config = dict(
    n_experts=24,
    d_shared_expert=128,
    hidden_act='swiglu',
    routed_scale=1.41,
    balance_loss=0.00196,
    router_logit_norm=1.0,
    init_std_router=0.0162,
    norm_place='pre',
    lr_mult_down=1.5,
    max_grad_norm=1.0,
    decay_fraction=0.443,
    final_lr_fraction=0.0,
    max_seq_len=1024,
    train_tokens=503300000,
    dataset='wikipedia_en',
)
Below are experts of layer 9 (counted from 0) of a mixture-of-experts language model. Rows are named router (the router's row for the expert), gate (a neuron's input weights, with its number), up (a neuron's input weights, with its number) and show model dimensions 0-255. Each number is 50 + 15 x the weight over its row's rms, rounded and kept within 0 to 99.
After each expert's rows: a language model's description of what the expert responds to. This comes from a sample of Wikipedia text that the model never trained on.

# expert 17
router:28 49 62 25 43 42 52 26 60 53 57 48 62 31 52 36 49 81 57 34 64 72 27 56 57 37 31 59 27 77 29 72 45 42 72 49 41 51 54 27 39 91 68 49 39 33 54 43 41 39 75 75 67 50 33 74 36 67 51 40 47 45 68 47 55 40 33 64 65 58 52 55 62 33 29 65 56 41 90 59 78 29 27 63 53 43 17 50 69 49 47 39 60 80 60 38 28 38 76 22 73 51 32 38 34 77 48 63 58 38 51 49 32 50 38 42 37 50 56 60 29 58 49 26 56 53 95 62 46 54 64 42 42 71 45 50 76 65 49 40 27 56 57 55 43 14 20 34 61 46 34 67 63 44 54 35 56 44 67 60 54 35 36 26 36 44 37 61 57 47 37 38 43 50 49 62 55 65 24 64 74 49 72 34 58 48 27 36 18 39 32 50 50 45 51 34 57 42 64 77 30 57 46 50 47 76 35 50 62 70 59 56 33 59 78 48 51 72 62 37 54 71 32 91 44 53 40 71 47 58 38 43 43 36 41 55 27 53 40 45 43 86 36 47 47 73 19 27 47 63 68 39 52 58 55 28
gate0:49 40 46 50 48 58 74 20 51 43 77 55 54 20 61 43 61 53 45 51 71 70 31 52 52 48 73 54 32 00 60 51 15 46 40 60 45 42 23 74 49 67 61 32 52 43 35 58 63 52 75 84 49 43 48 37 78 84 58 44 62 53 36 56 51 58 65 61 46 14 50 42 39 24 65 45 54 69 78 51 46 44 43 69 54 46 29 44 62 41 61 82 49 60 45 65 65 66 51 33 60 48 50 32 57 47 64 36 75 36 23 46 48 45 53 64 47 74 53 59 37 48 31 45 40 30 61 55 52 39 72 40 49 61 46 39 60 45 53 37 35 53 44 41 48 48 53 34 42 61 54 35 44 77 35 30 45 39 53 29 22 50 43 36 32 81 46 68 38 40 55 53 81 44 87 47 33 52 35 49 50 72 33 50 48 41 59 95 51 22 62 44 58 45 52 75 34 32 64 63 47 49 15 43 46 55 35 46 74 53 77 54 65 63 46 49 51 49 54 69 74 56 38 39 26 52 37 66 36 36 61 77 70 62 33 41 45 31 35 43 50 61 56 21 48 59 37 79 47 64 47 19 21 18 46 51
up0:48 55 21 60 53 56 68 56 28 50 63 36 85 37 42 57 50 55 33 47 37 43 51 22 45 29 71 41 36 60 50 62 72 39 65 49 67 36 39 16 39 57 32 78 50 50 38 51 34 53 58 28 43 60 73 39 59 55 62 46 58 44 65 52 37 60 33 42 68 44 40 76 61 29 62 65 69 60 64 42 49 51 43 97 60 27 35 82 58 48 57 80 60 29 61 38 39 30 75 83 29 52 56 62 16 52 57 72 41 68 33 59 54 63 65 65 47 39 54 47 51 88 50 49 45 34 52 43 46 68 58 50 63 49 52 66 52 45 47 16 25 74 45 40 49 59 39 59 31 52 51 57 32 49 29 41 57 33 34 43 50 62 19 52 47 50 50 50 53 33 44 54 34 51 72 41 63 48 63 63 57 68 52 32 53 33 57 73 16 35 29 63 51 59 50 42 72 58 50 54 68 60 31 42 58 49 43 65 66 52 18 79 47 47 49 42 39 63 46 32 54 35 45 41 52 44 36 61 45 60 53 84 51 68 56 55 35 52 52 34 54 60 30 73 63 52 36 37 82 59 36 56 51 36 34 40
Description: Table separators and syllables

# expert 20
router:67 71 46 34 75 49 22 85 54 70 32 50 36 51 48 39 48 51 42 56 53 41 70 49 67 44 50 55 63 43 59 89 26 56 25 60 56 39 63 51 24 57 46 53 40 62 42 36 45 45 41 61 34 81 31 57 41 19 71 45 55 45 12 71 54 50 57 22 48 57 42 45 84 47 58 43 33 81 51 56 17 62 54 32 22 33 55 47 56 90 40 50 55 38 33 36 82 45 52 72 55 54 49 42 43 49 56 43 42 48 41 63 40 70 43 33 35 59 50 58 97 20 61 35 39 45 42 59 44 49 45 57 47 64 36 42 50 27 57 56 58 37 41 74 23 45 43 62 43 32 48 58 33 39 77 72 50 49 23 43 40 65 74 34 63 37 23 81 32 54 52 73 47 52 77 52 60 60 29 63 54 77 62 28 44 70 58 46 38 39 42 40 87 68 38 64 49 55 61 74 53 47 41 48 51 51 44 55 39 50 47 48 35 59 46 42 65 29 69 24 57 28 24 67 82 59 45 55 42 12 51 44 72 55 60 50 60 53 50 56 40 63 10 59 54 44 42 65 55 36 72 43 69 50 64 53
gate0:40 89 38 48 56 63 45 35 78 51 52 44 38 41 52 48 46 52 91 50 48 59 30 49 65 38 45 32 17 65 47 59 64 51 66 65 60 82 40 55 38 34 76 25 37 40 36 81 45 17 53 57 69 66 38 52 36 12 41 49 59 77 47 45 09 60 49 39 30 34 54 28 55 47 53 49 54 30 50 42 29 54 61 52 59 70 50 53 46 59 36 23 40 33 29 34 25 51 26 44 35 32 35 43 46 24 29 24 48 51 60 65 61 78 33 24 49 74 47 24 69 73 40 59 35 43 43 72 54 60 65 32 55 40 56 56 46 43 46 33 36 43 52 56 75 57 59 45 26 46 73 58 37 49 68 57 48 32 59 48 64 64 42 17 60 32 51 55 67 44 50 69 47 53 29 52 33 70 53 65 69 57 53 39 53 34 36 62 55 49 22 57 37 54 46 54 74 49 55 51 48 49 38 64 31 34 57 76 82 54 47 20 44 61 52 55 47 44 49 53 71 52 43 46 56 39 38 57 78 61 49 82 36 19 43 50 49 41 56 59 44 68 57 73 70 44 63 55 64 41 37 54 72 39 47 55
up0:51 72 58 49 49 34 45 40 46 74 72 33 38 67 56 59 55 45 55 58 48 37 72 38 63 55 63 83 67 56 55 45 61 47 60 29 33 45 21 52 16 36 56 63 54 22 49 46 76 35 58 28 44 46 50 61 34 56 45 51 28 39 44 54 76 09 40 27 63 62 35 55 61 54 36 21 54 50 30 59 54 55 31 67 56 27 57 62 60 36 41 47 29 33 35 45 45 59 46 54 63 41 69 51 45 59 77 19 45 45 58 47 52 48 81 49 24 71 51 66 63 42 60 44 63 64 50 30 67 46 60 60 65 29 50 53 64 46 49 43 52 39 71 27 26 52 26 57 56 36 33 54 52 34 65 46 64 49 64 74 71 70 62 45 59 68 69 51 43 30 53 56 59 52 40 65 39 67 41 68 46 47 61 42 82 07 50 44 55 29 38 26 47 54 62 75 38 41 62 54 54 53 57 57 47 54 76 59 81 34 44 43 62 63 14 86 64 36 30 61 45 83 65 43 73 23 51 58 34 39 42 55 36 25 40 74 34 62 56 80 64 66 72 20 64 57 53 48 34 46 62 63 64 69 52 52
Description: Determiners before nouns

# expert 19
router:62 55 69 68 49 67 48 46 32 50 64 81 24 53 51 48 80 75 41 19 39 41 36 40 43 42 50 47 62 59 45 57 70 84 26 84 55 37 78 52 39 56 47 33 57 57 35 45 40 36 43 57 67 38 36 32 58 57 54 54 18 73 14 61 54 48 30 35 39 52 51 57 24 55 35 65 49 37 47 63 48 61 81 32 65 57 35 79 50 63 66 31 31 26 42 58 54 57 21 46 64 42 65 56 48 50 38 33 66 73 18 21 73 42 34 55 61 53 28 48 73 70 54 70 68 34 66 72 67 42 58 37 49 65 70 56 30 40 61 71 28 37 53 47 33 46 27 41 36 54 62 39 53 53 53 49 51 60 52 58 49 44 52 85 60 53 89 20 46 64 65 41 45 16 31 41 38 39 71 47 41 62 51 56 42 48 40 55 51 34 49 33 53 39 54 70 35 75 48 34 78 17 50 42 99 45 65 48 41 53 58 49 60 50 34 48 44 63 58 67 22 22 25 32 52 85 70 48 44 68 75 49 46 85 26 72 37 45 77 45 50 38 37 27 64 63 38 52 58 39 47 66 58 58 45 26
gate0:50 24 37 63 44 46 64 55 66 44 63 55 48 47 48 61 25 60 67 26 35 29 20 40 76 70 45 44 51 44 46 42 60 19 62 68 53 34 70 47 31 52 36 56 41 37 57 60 64 64 49 79 69 58 60 49 42 48 45 63 67 54 41 29 42 52 41 68 40 66 45 31 68 43 51 58 53 67 81 66 55 64 65 55 42 60 55 52 52 63 34 42 61 48 89 78 49 74 23 55 42 49 47 39 56 39 72 52 70 58 19 36 83 39 46 67 48 62 59 74 61 89 42 73 37 66 80 68 18 45 35 58 43 60 32 52 54 39 79 41 51 62 49 53 46 34 45 68 53 69 27 43 36 63 51 36 67 31 59 29 59 47 53 51 59 47 71 72 52 34 71 64 83 43 57 45 57 53 71 20 51 61 13 49 42 31 45 22 51 49 65 44 37 55 64 63 75 59 53 54 29 46 52 60 36 29 69 10 63 30 51 28 32 32 61 42 36 29 42 52 29 34 19 45 11 33 59 48 34 54 50 63 73 65 45 59 24 39 62 62 49 48 47 49 24 55 40 25 39 37 58 35 36 62 57 33
up0:61 44 81 39 38 59 57 61 53 73 61 59 52 66 69 71 25 33 58 29 17 58 75 31 70 54 52 54 39 52 86 63 47 39 34 58 56 46 40 72 73 30 87 26 34 39 37 69 52 26 59 52 40 43 48 40 59 50 45 35 61 61 56 46 33 45 60 40 55 44 35 54 58 37 55 48 32 35 14 40 26 25 36 50 27 39 33 41 35 44 45 39 69 44 61 39 70 34 64 88 60 47 60 45 44 41 82 30 34 22 59 56 45 39 49 38 08 79 44 42 62 53 32 43 48 55 61 39 45 56 38 54 48 59 62 49 54 52 61 55 32 42 83 47 52 47 67 27 49 22 30 27 36 44 70 32 72 28 82 32 34 41 65 47 51 38 53 58 43 44 53 56 66 51 48 57 61 67 56 43 25 42 55 47 55 64 45 41 47 43 29 44 66 52 54 47 41 37 44 67 31 53 53 65 51 49 62 00 52 55 54 48 28 52 29 64 37 46 63 36 62 12 70 48 43 36 26 54 69 58 79 55 60 26 51 29 50 57 62 51 46 72 23 76 21 37 56 60 40 40 55 53 46 50 37 48
Description: Foreign-name syllables

# expert 9
router:33 31 55 52 67 63 25 36 37 49 38 57 44 52 38 60 54 63 63 41 30 69 59 56 56 42 32 50 63 38 35 59 45 54 63 54 67 63 61 31 58 16 50 57 45 56 28 25 66 60 62 36 60 35 67 22 40 59 22 43 70 62 24 53 36 63 51 63 38 56 69 43 79 64 66 70 23 30 58 83 35 32 31 57 66 19 41 59 36 41 49 45 59 37 50 40 59 68 69 31 46 65 53 41 35 45 56 45 33 37 44 55 39 52 68 61 50 48 66 52 38 71 40 50 43 55 67 50 47 38 61 41 73 51 31 38 61 68 38 54 20 24 49 42 53 54 45 70 44 49 58 62 21 28 64 37 54 67 47 40 40 55 64 31 34 45 28 50 82 17 36 88 35 21 50 65 65 87 53 44 33 52 58 46 45 41 51 44 33 50 53 39 42 63 52 36 40 64 16 26 50 37 38 60 55 64 47 52 51 53 28 31 40 19 42 55 46 59 48 20 48 30 72 32 55 72 38 48 54 44 46 56 59 46 66 62 62 59 44 53 53 51 56 24 57 54 40 47 13 78 04 35 35 75 65 72
gate1:35 48 48 15 59 54 43 66 52 54 66 35 10 40 69 26 48 57 54 63 19 09 49 49 64 69 28 52 46 54 66 74 37 67 29 37 39 45 78 59 26 49 28 50 60 49 50 57 87 70 91 24 42 37 26 41 45 45 51 24 60 55 47 49 54 42 62 53 55 43 63 63 67 51 30 61 35 51 27 52 71 43 08 50 47 53 99 72 45 88 45 27 41 65 56 40 61 57 57 49 47 39 49 22 34 47 54 43 43 40 51 34 39 35 74 50 40 14 44 18 48 59 63 65 38 52 43 45 27 57 51 64 49 72 67 52 77 33 51 53 29 32 41 34 42 49 60 61 71 71 31 31 34 31 60 53 68 57 50 45 73 55 43 36 55 35 52 52 58 49 87 66 53 55 53 80 43 37 51 34 48 39 42 59 55 45 67 49 52 67 36 55 63 57 38 18 34 41 35 38 57 51 46 70 62 56 47 31 32 58 44 34 55 89 46 36 68 38 59 50 52 27 41 55 62 50 58 48 52 32 62 79 48 43 26 13 48 69 69 43 57 26 54 52 17 35 46 58 27 45 46 26 52 51 38 37
up1:49 61 55 50 46 45 18 44 59 38 69 66 45 85 38 43 53 46 41 64 62 48 49 54 46 71 60 64 42 32 51 49 44 62 22 53 68 66 44 43 51 53 56 41 51 44 47 63 71 96 50 44 28 50 38 46 56 36 48 43 41 38 38 46 70 21 20 41 67 94 56 51 70 76 27 44 24 40 68 35 46 50 48 53 42 40 17 48 52 54 19 82 24 52 65 41 74 52 57 36 51 53 49 66 39 71 49 49 46 63 35 71 73 38 65 64 61 31 20 22 42 57 41 54 37 26 59 75 61 39 71 64 44 40 61 71 60 39 28 58 47 33 28 49 48 47 27 34 54 69 45 34 50 21 29 26 54 50 20 84 84 45 50 57 71 36 58 45 49 54 64 60 62 49 43 47 64 55 58 27 55 51 53 49 63 66 51 46 40 23 45 43 28 41 46 47 86 46 38 50 54 35 29 54 43 71 51 65 45 59 68 66 51 57 65 76 51 44 48 40 22 74 32 46 72 70 58 60 51 73 67 59 37 51 42 41 66 57 43 48 48 36 59 23 40 39 59 43 35 65 29 54 48 62 72 29
Description: Sports results and teams

# expert 22
router:60 87 64 67 47 53 58 47 43 82 45 63 66 44 43 39 34 62 53 42 67 45 42 75 28 31 66 58 47 38 58 25 46 22 56 35 55 66 35 41 46 58 47 48 51 40 62 46 46 14 33 28 54 43 32 49 35 46 19 44 43 40 45 51 61 28 47 60 59 30 34 49 46 35 32 76 87 65 39 83 34 33 53 46 49 66 32 40 60 73 59 58 59 61 50 26 30 51 60 58 76 62 44 27 72 38 33 46 42 40 36 67 58 47 52 70 57 42 72 49 51 53 57 64 58 53 48 67 69 54 68 48 57 31 37 85 21 17 58 50 51 18 61 71 59 39 40 51 48 42 49 86 49 64 50 75 57 58 26 46 75 55 41 47 64 51 59 39 46 47 49 27 63 63 51 41 48 76 51 44 38 54 51 26 24 23 66 32 37 78 66 46 68 43 39 25 61 47 53 27 33 77 38 84 44 42 27 28 49 46 40 36 71 58 53 67 75 73 40 59 64 58 45 22 69 42 72 49 63 82 47 50 39 47 43 60 51 72 61 57 26 80 46 70 84 59 44 68 46 27 42 42 70 40 56 00
gate1:53 62 70 42 66 51 33 54 32 41 18 22 46 41 41 38 34 74 37 37 78 38 25 38 49 59 38 72 16 41 60 50 63 42 36 53 58 53 44 60 49 48 53 37 62 40 44 53 54 33 43 39 38 52 64 67 36 39 56 54 57 81 59 79 23 67 50 47 37 51 54 16 68 36 22 30 45 46 39 67 44 67 17 70 67 66 36 56 52 83 58 39 31 64 84 27 46 49 64 32 59 58 40 35 68 43 47 39 55 52 48 51 51 41 49 36 83 38 56 48 51 57 42 72 24 42 75 57 43 58 75 37 57 40 30 59 48 58 35 61 62 18 55 32 25 54 41 59 52 29 82 64 53 52 53 39 11 59 44 53 50 43 59 64 58 25 46 62 27 74 49 83 49 45 33 56 41 65 35 55 47 46 68 38 52 31 45 65 74 52 46 34 89 39 74 43 21 30 47 37 50 37 63 62 57 19 36 64 43 46 43 38 35 65 39 53 60 59 47 57 47 67 43 62 39 72 37 31 66 52 62 49 35 44 54 92 31 64 56 53 87 53 48 56 45 15 71 32 47 49 67 58 72 82 34 37
up1:72 55 67 40 50 53 63 47 52 56 55 49 50 57 75 50 65 46 41 64 27 76 35 32 49 53 54 34 53 39 77 34 17 45 42 27 33 48 18 41 49 17 55 42 46 49 47 61 63 62 45 71 52 39 43 33 84 38 49 44 51 48 36 42 37 59 44 40 32 59 57 67 43 55 45 44 55 59 50 56 55 42 59 60 41 46 30 94 19 54 45 63 51 57 35 22 31 63 59 37 61 52 36 68 14 57 44 27 62 65 61 23 55 65 60 45 41 60 56 43 44 63 75 56 48 45 71 21 38 45 32 48 29 58 48 12 46 37 59 57 44 58 28 46 51 31 33 56 53 61 58 56 54 24 58 56 80 35 33 51 55 53 38 36 54 51 55 60 48 67 59 57 69 87 07 39 18 30 29 39 49 56 35 69 55 72 79 51 47 63 41 21 62 44 70 78 67 64 58 27 57 72 46 61 43 42 46 76 40 48 48 27 53 13 57 28 73 55 53 67 12 49 78 06 40 52 34 42 40 63 42 53 48 47 38 44 56 67 66 36 68 77 35 53 60 61 57 28 25 44 70 67 34 69 62 55
Description: Sentence and section breaks

# expert 7
router:48 42 58 11 13 55 48 80 66 44 37 72 60 59 45 66 24 33 49 46 45 57 43 43 84 51 35 57 29 64 36 43 53 39 41 47 68 42 36 55 62 60 29 44 54 47 67 52 66 64 64 49 34 58 28 73 61 44 40 59 59 50 46 81 38 58 86 37 49 49 27 42 58 53 79 71 50 71 46 68 61 70 43 52 47 37 49 27 46 63 45 41 54 49 30 34 59 44 54 54 71 55 68 39 24 18 38 42 51 34 67 88 36 60 65 46 85 42 18 44 55 40 47 76 66 49 43 42 32 70 62 48 31 38 69 79 54 52 38 69 26 66 43 43 60 30 38 57 79 71 66 48 55 64 68 34 23 62 73 71 71 55 55 62 44 46 74 75 27 52 42 85 68 51 29 09 65 33 30 49 41 34 50 53 49 68 61 64 71 45 58 53 28 67 63 43 46 60 41 31 60 44 43 63 29 02 30 63 74 46 53 79 46 58 45 42 74 52 67 79 42 52 58 60 75 47 50 55 79 21 43 40 37 18 47 26 63 80 32 44 54 56 54 54 22 44 43 49 45 52 34 45 48 33 39 26
gate0:53 34 39 63 30 78 48 49 65 51 53 47 51 47 33 74 28 73 48 52 44 56 45 40 53 49 76 70 41 53 13 77 59 54 32 70 75 45 36 34 75 32 21 34 54 46 31 33 38 64 56 40 57 26 55 42 56 53 48 39 44 51 34 39 25 65 32 20 49 39 51 13 22 66 67 25 40 44 50 54 54 70 14 25 52 45 57 63 47 33 35 78 58 37 66 36 52 51 26 58 49 41 30 44 52 62 29 37 57 42 23 24 57 41 35 54 45 33 43 50 61 35 47 54 47 57 63 42 27 56 57 43 47 19 53 88 60 54 34 43 46 56 47 59 48 40 40 22 24 60 59 39 68 51 35 62 64 54 46 38 60 21 47 64 44 59 69 26 46 50 74 50 56 40 26 30 58 40 52 44 58 28 49 53 57 46 53 60 54 71 52 62 65 25 46 64 78 64 53 58 82 46 55 58 51 42 54 43 66 50 17 65 59 85 25 55 69 76 47 45 31 45 33 42 35 67 44 24 80 49 37 39 46 57 46 64 33 42 58 68 63 24 61 25 39 60 62 25 53 60 49 28 45 34 57 56
up0:50 47 68 36 27 26 35 37 48 66 42 36 88 66 43 47 54 36 52 73 60 73 64 65 60 53 53 41 37 50 52 47 37 24 50 54 63 29 33 59 74 73 48 50 43 42 61 54 73 35 60 73 58 65 94 58 45 30 62 52 89 26 42 60 44 40 45 46 72 48 65 26 60 23 46 46 62 69 60 66 70 48 52 57 53 42 50 55 53 35 33 84 71 56 55 47 37 56 48 43 50 50 62 73 62 43 67 71 26 49 36 59 42 58 51 47 47 28 47 40 45 60 90 60 41 65 54 29 39 44 29 61 64 36 41 58 33 49 31 25 54 50 51 67 57 35 62 33 73 56 45 54 49 58 63 64 34 16 52 66 39 64 29 45 39 82 48 62 60 64 65 52 43 66 45 55 55 37 37 23 59 49 50 55 47 74 20 58 46 66 42 53 05 42 51 25 63 55 25 70 45 59 57 37 28 60 30 40 70 37 43 67 48 45 54 45 45 48 71 48 48 51 43 74 44 48 45 50 39 74 44 50 64 46 68 75 77 64 48 50 69 76 64 59 39 55 35 29 37 47 59 61 49 26 79 44
Description: Capitalized name onsets

# expert 6
router:76 42 54 43 40 54 45 60 43 59 41 35 51 47 60 70 38 44 35 13 53 58 75 32 48 72 66 50 31 67 52 70 70 39 79 49 67 45 63 54 54 73 34 33 29 63 47 68 48 30 50 36 21 53 55 37 51 49 74 77 42 20 75 63 50 60 67 72 66 61 45 22 67 73 55 42 79 41 40 51 60 37 57 58 46 61 63 44 68 49 28 54 51 52 58 46 51 37 18 47 30 70 27 24 31 36 49 52 62 51 89 44 36 34 52 20 34 46 70 44 37 60 31 63 49 35 40 38 66 57 45 54 25 39 37 44 72 55 24 19 52 30 40 44 78 76 69 58 43 41 17 55 45 68 35 42 28 28 44 68 59 78 58 53 34 39 74 36 70 58 45 56 37 55 52 32 66 54 75 47 59 37 53 55 12 41 34 48 42 44 41 39 79 83 52 49 53 46 67 65 44 50 59 42 73 39 66 49 58 49 38 67 38 38 57 41 57 56 50 30 45 24 61 48 45 58 33 38 65 54 58 65 61 46 57 67 55 17 30 64 39 64 52 45 63 87 86 16 56 38 45 76 70 51 67 41
gate1:67 48 40 64 55 61 38 31 65 61 42 65 48 48 64 58 87 53 42 62 25 54 53 58 64 63 53 84 30 59 37 40 44 36 45 65 60 62 67 50 42 52 40 75 55 29 61 43 38 44 44 69 72 54 40 52 49 29 45 59 81 46 61 68 42 57 39 32 60 64 80 64 52 51 65 39 34 42 59 41 65 27 58 18 33 68 08 78 35 33 46 70 38 75 73 37 75 31 67 49 36 42 56 56 51 33 65 72 52 55 64 62 33 41 63 34 29 17 56 31 34 78 25 49 58 50 78 66 61 46 60 53 42 36 72 86 34 38 52 53 30 69 66 47 70 55 32 50 52 21 19 41 55 46 63 22 39 51 45 55 54 66 50 57 40 52 42 43 53 68 49 74 42 52 42 53 78 63 77 32 64 30 63 58 32 43 42 67 44 82 42 43 53 24 24 35 49 61 57 19 56 62 50 44 51 48 38 63 30 58 24 66 45 47 67 56 58 51 32 42 73 61 30 67 35 58 71 35 51 36 69 49 55 79 42 30 77 20 52 61 87 41 42 25 44 36 51 61 48 40 48 18 71 59 44 35
up1:50 32 27 55 22 47 35 36 65 67 25 46 53 63 56 49 29 33 31 32 65 47 44 40 43 35 52 57 44 41 36 54 35 62 54 52 35 46 44 38 38 45 65 27 67 55 52 35 38 59 51 24 56 31 55 81 53 52 46 46 13 53 67 59 28 65 78 35 71 56 59 48 73 34 53 49 46 49 44 39 39 10 32 40 20 53 47 41 32 50 24 57 61 63 40 59 36 59 30 41 67 79 61 68 59 46 50 46 50 17 49 81 77 33 47 51 48 42 39 25 55 29 43 37 20 41 52 58 29 45 57 62 53 55 69 47 47 55 27 58 44 60 10 46 62 32 46 65 61 66 47 33 59 70 41 57 40 67 68 62 47 58 59 27 59 54 38 61 55 80 41 56 59 48 38 58 59 70 36 32 17 85 61 46 31 36 45 69 60 41 45 44 39 38 18 50 34 26 61 48 51 40 50 29 35 47 92 36 48 32 62 47 71 55 44 36 18 37 45 57 54 55 76 81 52 44 26 45 16 32 39 76 31 42 21 66 37 65 47 20 75 45 43 45 46 37 42 49 61 48 41 62 31 58 44 72
Description: Word-initial stems

# expert 21
router:62 58 72 58 69 74 74 53 50 54 68 73 49 41 37 83 68 41 47 81 40 59 79 46 87 47 35 35 41 44 27 32 72 42 32 56 33 61 30 50 59 23 63 41 48 55 56 62 55 53 69 33 67 51 50 43 42 35 53 52 31 45 49 66 48 47 23 71 34 50 67 46 60 58 26 67 45 50 61 61 78 64 41 52 32 30 43 43 31 48 37 58 50 46 53 72 73 28 27 58 59 52 41 41 73 65 54 55 45 78 45 71 61 45 56 72 22 24 38 36 28 33 34 43 31 80 61 33 62 76 31 62 48 58 43 80 84 38 42 60 41 57 66 75 39 15 49 63 32 56 78 27 35 60 13 22 51 64 57 69 56 62 33 45 35 40 43 36 61 67 62 99 43 93 49 57 34 48 25 48 47 37 45 41 48 59 66 51 67 50 34 41 59 47 68 33 62 43 35 50 21 56 46 57 31 52 56 27 62 31 76 63 52 67 46 49 36 62 33 27 74 29 42 44 41 64 45 67 66 47 40 38 32 66 50 46 49 42 63 58 55 32 53 46 16 56 79 50 41 52 49 57 57 56 37 68
gate0:53 44 33 46 51 56 82 53 41 47 40 35 32 48 52 38 30 41 52 35 56 58 64 88 45 62 56 52 22 52 21 50 49 64 20 23 64 57 37 64 27 47 61 67 60 59 72 58 51 36 47 29 60 19 37 84 40 55 20 86 57 43 45 43 54 54 68 36 53 62 60 46 72 41 35 37 37 51 35 28 61 58 47 38 50 72 70 29 48 53 49 56 42 90 32 55 31 61 44 66 39 60 70 63 41 75 42 46 51 41 26 54 54 35 52 17 28 25 36 46 79 02 59 37 34 53 51 63 75 15 54 41 56 51 41 75 57 49 45 70 72 61 40 48 34 49 93 56 40 44 61 41 39 56 54 32 42 51 67 45 73 63 57 50 57 36 74 64 45 67 49 57 51 49 23 50 54 26 42 35 44 39 54 28 49 71 32 38 64 75 52 52 39 67 50 73 56 43 38 41 34 36 45 57 60 22 72 63 59 75 79 46 29 66 37 56 61 57 44 50 45 43 62 56 52 27 73 42 64 62 39 32 54 55 62 48 54 49 55 42 62 31 38 47 37 47 67 16 47 37 43 59 37 42 57 54
up0:65 50 35 31 53 55 45 54 33 42 49 53 31 68 46 71 58 72 69 36 58 63 67 55 33 63 55 60 58 49 33 13 58 46 71 35 67 52 24 53 65 61 62 85 39 49 32 73 43 32 54 44 34 57 43 57 36 64 74 60 47 55 57 71 40 41 83 29 47 63 39 60 71 55 59 44 71 40 16 51 53 62 54 40 75 37 56 49 49 45 54 49 44 51 47 41 22 54 29 72 55 78 27 51 40 10 40 59 11 35 58 60 87 52 45 31 37 38 78 56 51 57 65 33 39 27 28 56 46 45 47 68 34 46 63 42 65 56 52 41 60 34 65 53 43 33 60 57 33 38 46 32 61 57 49 26 66 34 47 63 60 65 57 40 24 55 69 36 50 41 31 39 72 35 63 43 37 54 32 64 52 47 43 39 59 49 62 59 40 44 33 39 29 32 33 65 57 67 31 59 33 73 42 56 47 52 48 37 77 56 55 61 43 51 62 79 25 46 59 28 72 51 51 42 62 60 57 37 46 55 36 55 62 32 69 46 82 53 51 47 43 86 46 75 42 65 55 75 68 63 70 67 54 69 50 67
Description: Occupations and word ends

# expert 0
router:25 84 01 30 46 29 39 50 35 39 24 32 64 66 28 59 68 55 33 46 49 34 59 64 21 57 41 32 53 28 56 69 34 38 28 79 32 46 42 44 58 58 55 44 42 46 23 65 37 68 43 35 48 66 45 18 80 58 44 50 46 64 37 41 62 30 12 43 56 71 43 61 44 47 64 43 39 50 46 60 30 54 40 43 61 62 35 47 45 59 45 51 51 49 47 72 15 69 45 45 53 60 46 40 46 47 36 57 48 27 55 70 53 52 84 71 45 65 24 62 39 71 66 60 63 23 55 62 34 69 36 67 45 42 22 30 63 57 68 52 31 51 63 42 58 66 78 47 57 40 62 57 42 63 61 46 54 46 41 55 35 45 70 36 41 71 50 39 73 56 44 38 67 76 48 44 36 51 57 43 83 73 62 65 61 46 20 61 47 54 41 16 21 40 46 52 66 48 33 51 35 48 59 35 49 41 27 48 44 59 65 29 50 49 48 71 67 33 69 47 52 45 51 26 48 74 47 49 37 51 38 41 25 44 51 56 63 58 52 27 62 22 58 73 56 50 52 62 86 75 47 66 58 29 55 81
gate0:49 77 71 36 62 47 56 20 56 41 52 70 31 45 44 56 47 47 40 34 59 11 46 58 37 71 39 57 70 48 69 56 63 48 47 66 27 58 37 59 64 64 48 29 43 48 53 80 31 45 28 41 59 47 60 42 41 54 49 18 59 48 43 17 50 75 30 56 47 47 65 33 53 31 17 51 45 55 36 50 64 53 41 62 42 41 61 51 43 35 85 54 35 58 71 54 54 40 49 80 46 35 75 35 24 43 47 65 57 48 39 33 34 46 73 76 68 50 57 25 59 44 46 33 43 60 50 37 74 69 41 72 47 13 71 64 59 28 60 47 33 54 41 51 27 37 54 43 78 36 36 44 65 58 30 48 42 31 36 48 25 49 43 64 63 79 41 54 66 36 67 41 58 55 39 62 29 69 43 65 37 47 23 67 36 54 75 21 42 47 60 51 43 54 48 17 33 76 39 32 38 66 43 28 54 39 37 34 46 26 31 23 61 56 39 36 57 43 49 74 66 55 24 76 38 44 61 85 37 36 38 37 43 47 32 84 41 22 85 57 51 54 38 65 74 37 30 64 41 31 58 44 32 55 42 47
up0:44 65 55 58 23 30 55 53 56 51 21 53 71 49 50 59 49 56 58 43 36 37 38 51 44 64 38 61 65 40 21 44 57 61 64 58 48 39 45 76 54 61 48 38 28 63 48 51 66 33 50 18 47 11 56 46 41 21 49 55 44 39 31 67 44 50 13 48 56 43 56 52 55 40 61 33 74 58 53 43 47 71 48 50 54 61 61 31 35 52 38 71 37 40 45 40 40 57 48 62 46 50 50 46 37 18 42 34 23 27 63 58 58 64 58 48 41 32 61 46 35 60 59 28 68 67 26 08 52 50 62 50 26 66 67 77 48 31 46 71 39 74 39 35 62 33 67 36 14 62 31 31 58 41 32 32 76 57 54 54 58 50 43 60 44 57 39 38 72 80 37 77 45 56 51 30 41 42 71 54 88 66 56 58 40 50 57 59 52 66 41 19 32 55 37 55 52 43 48 62 37 48 61 52 45 10 70 75 51 65 16 45 56 41 63 65 80 68 29 68 26 46 33 57 59 56 64 43 65 63 54 45 73 47 68 50 18 58 26 41 47 62 63 55 24 57 76 35 46 23 85 62 44 72 26 60
Description: Taxonomy and list delimiters